Weights of a small mixture-of-experts language model, trained from scratch on English Wikipedia.
Size: 10 layers, width 384, vocabulary 32768, 79.5M parameters.
Experts: 304 SwiGLU neurons an expert, a sigmoid router.
Below are experts of layer 7 (counted from 0) of a mixture-of-experts language model. Rows are named router (the router's row for the expert), gate (a neuron's input weights, with its number), up (a neuron's input weights, with its number), down (a neuron's output weights, with its number) and show model dimensions 192-255. Each number is 500 + 25 x the weight over its row's rms, rounded and kept within 0 to 999. Numbers have three digits each.
Before each expert's rows: "comes after" lists some tokens at least twice as common just before its tokens as in all text; "raises" lists some tokens whose logits its average output raises strongly, later layers aside. This comes from a sample of Wikipedia text that the model never trained on. Tokens count by the router's weight.

# expert 14
comes after: " the", " a", " The", "s", " his", "The"
raises: ",", ".", " and", " |", ";", " in"
router:498518501480480506485502516510502512468499558491525478502515488470534512465516468481512551484476520480458483479498525470475542492484484501544509486503501450465537463513526522497487483476484484
gate5:507511519551471530529479486512505464483554498516527500527509507454454451478514515524506474481540532490457491537534495501484531537481504479529501443501497475460542557500520479531522503527502505
up5:509509478490477530506455508517488489516454485488437520490543538471459459511526537476505507473506540488486514495491482503495498505441510497495463478508479568477497479524540477476514479531487557
down5:525533472480461506486486500510456526504488521518517470528509482520506475538493522512478517513556547462572457521495497453510518509484488502507489466549523529488506494478498525515476506498495500
gate6:504510536493480511474511506534527530475507458476430515520523496507493496474555509508457526489515471520447447506510517507483457513519479478484462559513508461554510496557493511490517527508558511
up6:495475539511500485441575496494456526500484508494483519476481522520481538500506499524469547507497514468455510483460505489544480525483505537499512487485542484499531534466527488480476485545485476
down6:491455508461502504498539476453491462520516489485498502500467548471531515533482496518489500482530481539527447497503476496546437534544523521472467483474482521441505507487515532469492502543488525
gate7:506430467474461500501497489492536472496484453526473493503495457547484466463497476514500558492452514524515514478499521534462534524510459523530510467466505503498483503483537517499501497515478538
up7:499503539530521504528497499488487465512438472479512553480513468500474514505532497512532467473550490482504476501529466494516513498542485499482477487527500505496473486444521542500508538545510525
down7:466488493492540474482481573510518522514516491545480504478490549490508513487523522516494517562538463527509541505521515532528448439541499466482513520533519514494548516550503527481496512506501533
gate8:470566493509475500513521488514475530510535485472499539481494535506487497477489489436460538473532482517493542490504500505542553478513515520519500493508498466483479520535498502480524539535513478
up8:485459534478471460494505503555499470488499478490481493529496538499511499488512452510521455517502486492526508464536514511521510500521468487484493531511519565526483543513457505530518515436473495
down8:492514523500559490531517448523538517530505474488472480492519508495546529479503538490482492444501490511463488521474540500531506511493537506542534514463509488510479530450515519473478518492487471
gate9:452502511532463480510490467465491476469471526517499493481456503495495553466480485495490523512512501548483503515482494519515498483495503520495475496457498489495535493525460477466503466519510549
up9:491511459497517480538556531492504503495523556525479476508481476441497460527506438469498480500455489510515451497516518498465549550525529487482551481489512434511506491524537482502533490547472513
down9:509472532512436500532513493449492495493484485498492515455478545523518505490561526527509504493512528484451504492481502533496501482500509552446478514510443453482504482507474508540500525500509519
gate10:485460510486510535508522494494493521521489498512495502488488501523475521462478499526475530492488462477519473520482478524499524468488494521508509494500483482468494506513527506485506483499456501
up10:493482492526455442493512493497497484501531532484514504521467463470537494513495481491542457538509518468520497485527514511505505500520537458495491504496519499539523518504504529496500515503526505
down10:518477469488466471481529523506504540478524481459556492484498524527501490529447462482514525561508500458488467458529537512504512486502515481475490518548474482484503472485520534540566494504456485
gate11:487507475557519536479497503511504485509496503497526504511486504470499537459540496514499525522524509513518492510518485511501463473535483490509530528460532577532470488482470532490505512491515518
up11:505493449508546481577510487526475487507493507443493509461518510480525508470481534496507523443528507535472500518508519446481517499521490501497547510497491481512496464575481482509453496474498471
down11:479545497437472515457485467551512502454511524492476519502553496529488468491482511505490533505528532519515493484490486510509528481509495488462463491561516513484505478517515525475510492527483540
gate12:443479501534504490483508501510483480502535529467460508565452480547503498501525492519485506538498508522476513475502519472468485543515508550556502509477469522477508510565493521463476516490532536
up12:495523490478479506499480467514557554493507507528474485465490531487486497488453490493473491444483487520496498493498473483505503471465445503453475511482528465463503504492495463513479510511467502
down12:487513487509503532463515477523482471497485511485506482521504520503509500548477453506556543504530526510510474490498475479454494492450477500506485472502511477543454492477501538457497558455487512
gate13:462527498525539516507524476485500532538456486513453461479462498520527514522492500551486481500525484493527528514481498503502473492520490532485513498456471478481504475519539509491540489510552543
up13:457488496512497539471517468526507468494451524528478475524483485479466526468504559451470512515501482511516516527460466488487506519452504477488466564507498456508464565496504503483473546497514497
down13:499559521503493511528510504504498458530485537501452470458482496486487519463561534500469458491521479489504551507510517509535478458494484537481492492459494555478523542453495489503487476495490500
gate14:557525506516464516473482502511514525502540504515446448522506531483539495542522532493482554474491516492453517499520521493497478516489459513511512508531501503529525449444515517500509471478469435
up14:535513510522472486481479432506489519512495473514453467519493530494456502503471516530522507537484540527492522553509537499495470521520465527535505528523465455519499507492506513504494504488454503
down14:463517460465516510484480496471479499476480479487507523535533480464495498500451475516455491507516540558554465455517473474515555495525514498478508476491508491533444476523511522503477486487499512
gate15:463528496472516483523541505494547542506532504488453503467486489520527484487499483472486500462513493499533478477551499480482504494493481496525500519497487507516519497478498485509508465525450492
up15:477496519504528477533514482510502507465550500508472516515525479529480511472437485492498493450495516497521539512511489495478552507551475501497514541536469527501470513510485471524458511507501490
down15:476502491512501443461549479546488516519504496521528502484506520475543497493524518547519486512514479472496510444510517535496474482542520510485485522492509498464479520432534473513484505538544493
gate16:541529491476501530493478518508483486465499496491512508508514442512461471512459533464464544532582524520508483498548499501507539511511497506509546498520507481501511483461493518510452496487515483
up16:490556516511491494483561475511518554455538497477491484504486489536531528495521504495488541504490518496500439440511485498500494530486489499503537533532522500500527529445516482459455541517504484
down16:466468529447534464459525524478493495478507526490514491505494553479486512505478522505510407550509487483529518545526506496511506488501482482472490522479499501453529495491509545501465512496504454
gate17:449541472494520488499486480547479516561504507513529489473499514524511525501507509477493490502481479527499527474545511537488518525515529485491444514537482468510491475512506486526462496478518513
up17:516481480515485512493461507512524426546469499518487496485470505526435541510549508466557458512477475525480489525493517518469517506479539491455520515503510509547486550538518539501491541476518511
down17:506486472520542511468528455515486475525535503511506524506548507519509502486461479488533497451513522511496454493532482474486565455475526488483510468494490487532492461522473500510522524522504506
gate18:530464522497428473478474507521470461527510479503522484507480513455490500518528530532491477512493500516470502502517501503509477486528474557445502528479468540525470513499504508485499481509543492
up18:520477488505506494515535487489490490524506552476442529506498501493509517510520547495457506504479449541498539502491515451494481545495476482489547495488513491495551552525478512516466491476473473
down18:493537536490515479505505513523523543499521467478514506531500535480513490510484519516459524463527493487461478500522491490503503486468502509514512459503499536524492471548491550507553537516469579
gate19:512505544491443543482492507524485458470498515527483507493477491512527516529507476484447528462487491487470521480485469482510505529519462499526517501455505492520479485486473521556523514457551521
up19:480492529499465512510480506507507500507495510538469466510473485494495509486483491503491512501504521505494494488497459456507537516519527490510494538505453494486506476507480507580498550502562499
down19:488489439479511485446479482505484525532553472499529448538529482504478506529513490442547508499546528504505484516526514496458523485507533499504473489537485486487473480507501491498477475494506506
gate20:451484487439475476493494527475531477519470498511485460496497503506529505494465502496505482486498452546514551477488468494486473463518488475513506524527519458483515526475509508525501466467534453
up20:489530525471496489461492520515559451508503519519533513477539485497490523506527511511537456534520479479493485504499549524533483488525459529478511487523486527504505447476491471508486504493495479
down20:482506533497522481499499509527426520440478522522498501458499511492475509489478517498466506528489481464552451504454506474520504482469531466521495473496513501506513502509505518511451492531554546
gate21:467530514474493502476499505483515463509476468504534493453510489479501513474442506510483489459522520486522551470494493547509450498528477503495494494489462507502520516482523505505501430460540508
up21:522469504516517482480489526473486506534477509489482528462511526473469524492500459534506508463483491490506495525478531503465471488503464484499492495535535443521529509514501475513527472513478528
down21:491470475486465491488479514490499474545472496498498535515494526465503468499497508477499531518501517524517502464503518518479549445547499471489512464513479473548559511528476519516481446545515492
gate22:487472499569514507500501488500529489490506494480471467520484483553514468505511513480517496476516531471503501493477460503502549551471458513500501457513528474489550494461482492513488540424520502
up22:521503463444471453497493481484480556503497527505509496508496497458469531491467493569465528504516452509507480494520518568462509465536564474475484487470485515525486517496489542508499492555524515
down22:508515523491526516489504507481433517543487486484479456499466497516451480517545538533548471560530459489456520489480465524565505498468520519480493506478495514497479512517526508472516479550551538
gate23:524537454477478472455461481525495519506511507516486490478489474512557507549522461534473458496469503526479472484523500513520555534513493524506514512496485459546462500504484535532476516560485543
up23:509500508472500495565497529513514494487500482502491523516485532506510476506490538481532562480513492483494501493512483485505475478466513499504518470495529535506539472529530502454538469452514448
down23:475505525511515505498499506493505525523479498499498496476479490522497528472498476517494489491524520458482523536514446503506451568489516492495511452495506523471566540487466469523506492543514492
gate24:501476540528494531460470487477497475532527500453510525502462482495509498522539501497494524480572499523503504497437511512474507518477475547529511469448484502512531482485485503471562502467475521
up24:476497535537513508526532447502486482514500516451495475517501506486500538509514518523518531481511509513490507534440508502479516522487505529505487478442470542500533494506514469426544523467469520
down24:476478495509471524514528489524499545477471493532482471512507486438479484507443486468528468534552520519514493483487457477508440447497530486440542504556496518501452468510480487501459530518485504
gate25:477511482500475517510496482498542512507482511520511498478462454478522490520501469476443524485468510530462454503539517495487592517492489479561499489505476487528509524510504485511518517463473540
up25:463503491455539501485469509488491517514538500522501481521557533513448475485472445535545516521487538450554468496496485477474451488473493512476509552524520460446518502484528461510515479514526477
down25:528477530492524518527502517503465475492503518484480507477482511489515514513549515529495457498508487481494514561472516480522452505485494524498476509478498492513541508474478506482534467519494500
gate26:528505507524486472476499572472488552472505472468485481492509460474500482530469505480482532482509538469494500513497501475518508540460494469527521494497511459510506508481491517534509536491498505
up26:544511491519495503507497456486519474498496422558518495525503524497478523467539485458489503488486517489476462527539485518525498525493487485522467502495458548505489533528508514502538540544524531
down26:520506530430490497495488523488501512487535520501472525501467471463486480546496510494506471465505504499519519495438512438523488521482485460483520497511510484515504532483500483528509530497500504
gate27:500494492555474482455493471476500535478502519515470500525507510477492493451441506506504486510532496518488490512476452525477474499502504509488489460506510454478518472443524516500507462472505497
up27:439543550525495480499470515452498507535485509507489474487480496495469486522499475505474506498506467508502518492495511505489497464510517518556502497472547499507499506486485462494517493531467495
down27:505509552486493519495510449528471503506483499520493508496464497530502502512455473496545487535518482499522477514462493532541525515503507515475491505505477508489487480502494497471454511439483500
gate28:527557515483486481526501493492547526483505492530475486539454499508481474530460500491479517540530490486520487480491499488496483507492473525504511493483474531507541482527481525505548527457487489
up28:487457477487484469472537481469495514493493482508496461480498504464482525467497524527517494505468510505480477476465491523492507487492545495520495551494501458489513467502497500511471510478485470
down28:496495497508519511488463510474532474523516521540532478492527497490541538519524565518509511503514493480486471492510507470506491468509514508494494492530470539515523524536461482487503533526474524
gate29:532480505495528515469518509482478516498514454476509489514472529518463530482537499526479489552470496522487490529520498524522494509441482459499534521502517462491526527511491474520519484483488497
up29:517516546506532534442523499482492493514534521506517494486473503527483528462504512529471488547455495510517471544500517476491503481484468542485448527525523500491511479529493517495504488473511520
down29:514524474538518491511548524478497478513475500493488506459486493503513481466551542534459462491473460498553499556478509478492468483554469532512486512488520537521495493497484476528516473491550525
gate30:448503488499467548489492526475502488496501553487529501533527474469520521501491519496481498508513482509499516449496491494488488450419515469469490487521488508506483445434515516474525486528505476
up30:463475498502460556488533483491468469512496495541505489501496498492525512463523513516490480540567481462495519508505523481500503501472499466502514481519436493519509469458499464467507494524506494
down30:467522468483465511528466474534496523495502443507483480480513490484513500534501521497489510526484526494556499463505499488509527488521531476532506527507465537516482494480485464451443489468520543
gate31:469512460514489523508496510444479508498543508472467525493518515502509516511536498540482484528513482512482526460527467418534495479492524480496482528484524472476543535493529491478484505528457469
up31:506490518513515497463516534500514527493498502502466509488532512491532498505499504458466533482486514502470482555496484490508475526483503491518494484497507508531506505476453505509542513501449443
down31:489552529488506479534469508444480464506467505472525506480482505506517538479517511536518496529483510475487493451533483488542435481496507520465470552527492489483508526497508492513478470426483468
gate32:509519477468533459508525542470511531509466457464497515474519527524487498503479483482473523510471489483478509472497512501460482469502531498498503524516493505480544515549470510513498489490519515
up32:483508484429493489538507545480529513528479446462491499471506521517477495501515464508534484511523512525499512519523503523464537473456518509495517515511459482468522485500459495574469476471506508
down32:495521498493492531502479518521507504488464476532481511515523467513519524466484500519496503452468544509562505548485497503462502504504492485521485484480507541512506481519485428515525499485541474
gate33:520541501499480511482482529492481488508502518495498487423513464488519492511484494501501520486507529540506496505496509499482499484437508546546471486527483520530500479547472522497502506451437497
up33:519520485489467507495482492524480427497508469450460526530517564519491508495505477521530529481476521505505501499500519493543472505522492510476518520513506488515484487496485493460478520527484483
down33:500497528525487514500511533469450545512511473519456538478429480490536457490539540487489470470492487508501518537476522484530492511459483522526466473474499516529501521502485521482510461442520524
gate34:479487483495519528530473492488517487503466522516583549521533508488450485487515476543543484530478507461506535505489518521444481507509481462503491473483475486452506475511473504485507531513499519
up34:487571530483496533500514500518466507505494517505515528497493516570508517517483513482502496485511502462501519497476496494508513509455500542487497498477517527500465502547495523458474499489538468
down34:496490527458507486497517457507502513507493476491550516495541532515503540491454493496511565502481527518524540517501496499481501462511543505464507495497500480452462490507500506454451504513461495
gate35:521527479511515482490508481492478514520513511519491516447499536490557525499500503515469483468487489494529514483521521517519476514514528485466499515485493469479507476527537499526515546406478550
up35:514520492462505507547515507487474495496521509523495493437482470481512502493454500494517492529429501482532459538511503500492492507543527524536561527493508475493495512515500521534458516451518488
down35:478501492476550501468469486482489507512516486485511508523530498480528493519482523490455517491522514500519494463472506493462529457544474489524511523503534489485508511503518445495489501497505460
gate36:505497497529494503509489439484475546551488481524486466459517478495518475511555535494479483487453481511471540540521483525488516477539514529521484479501446521489494467502511499513498515497493522
up36:527528507462506516487510500479501496502525487520496477499527448474502475539501467534518464503521512516489456517517521476438548504479499515511487456506492536506516435501515494561503530466540498
down36:457481491507472443479518509527534519484511496502535476500531480463498514517471494497518534497505540541496514476548457503513506471540520456451508558566492453471539497501484559497467497474485493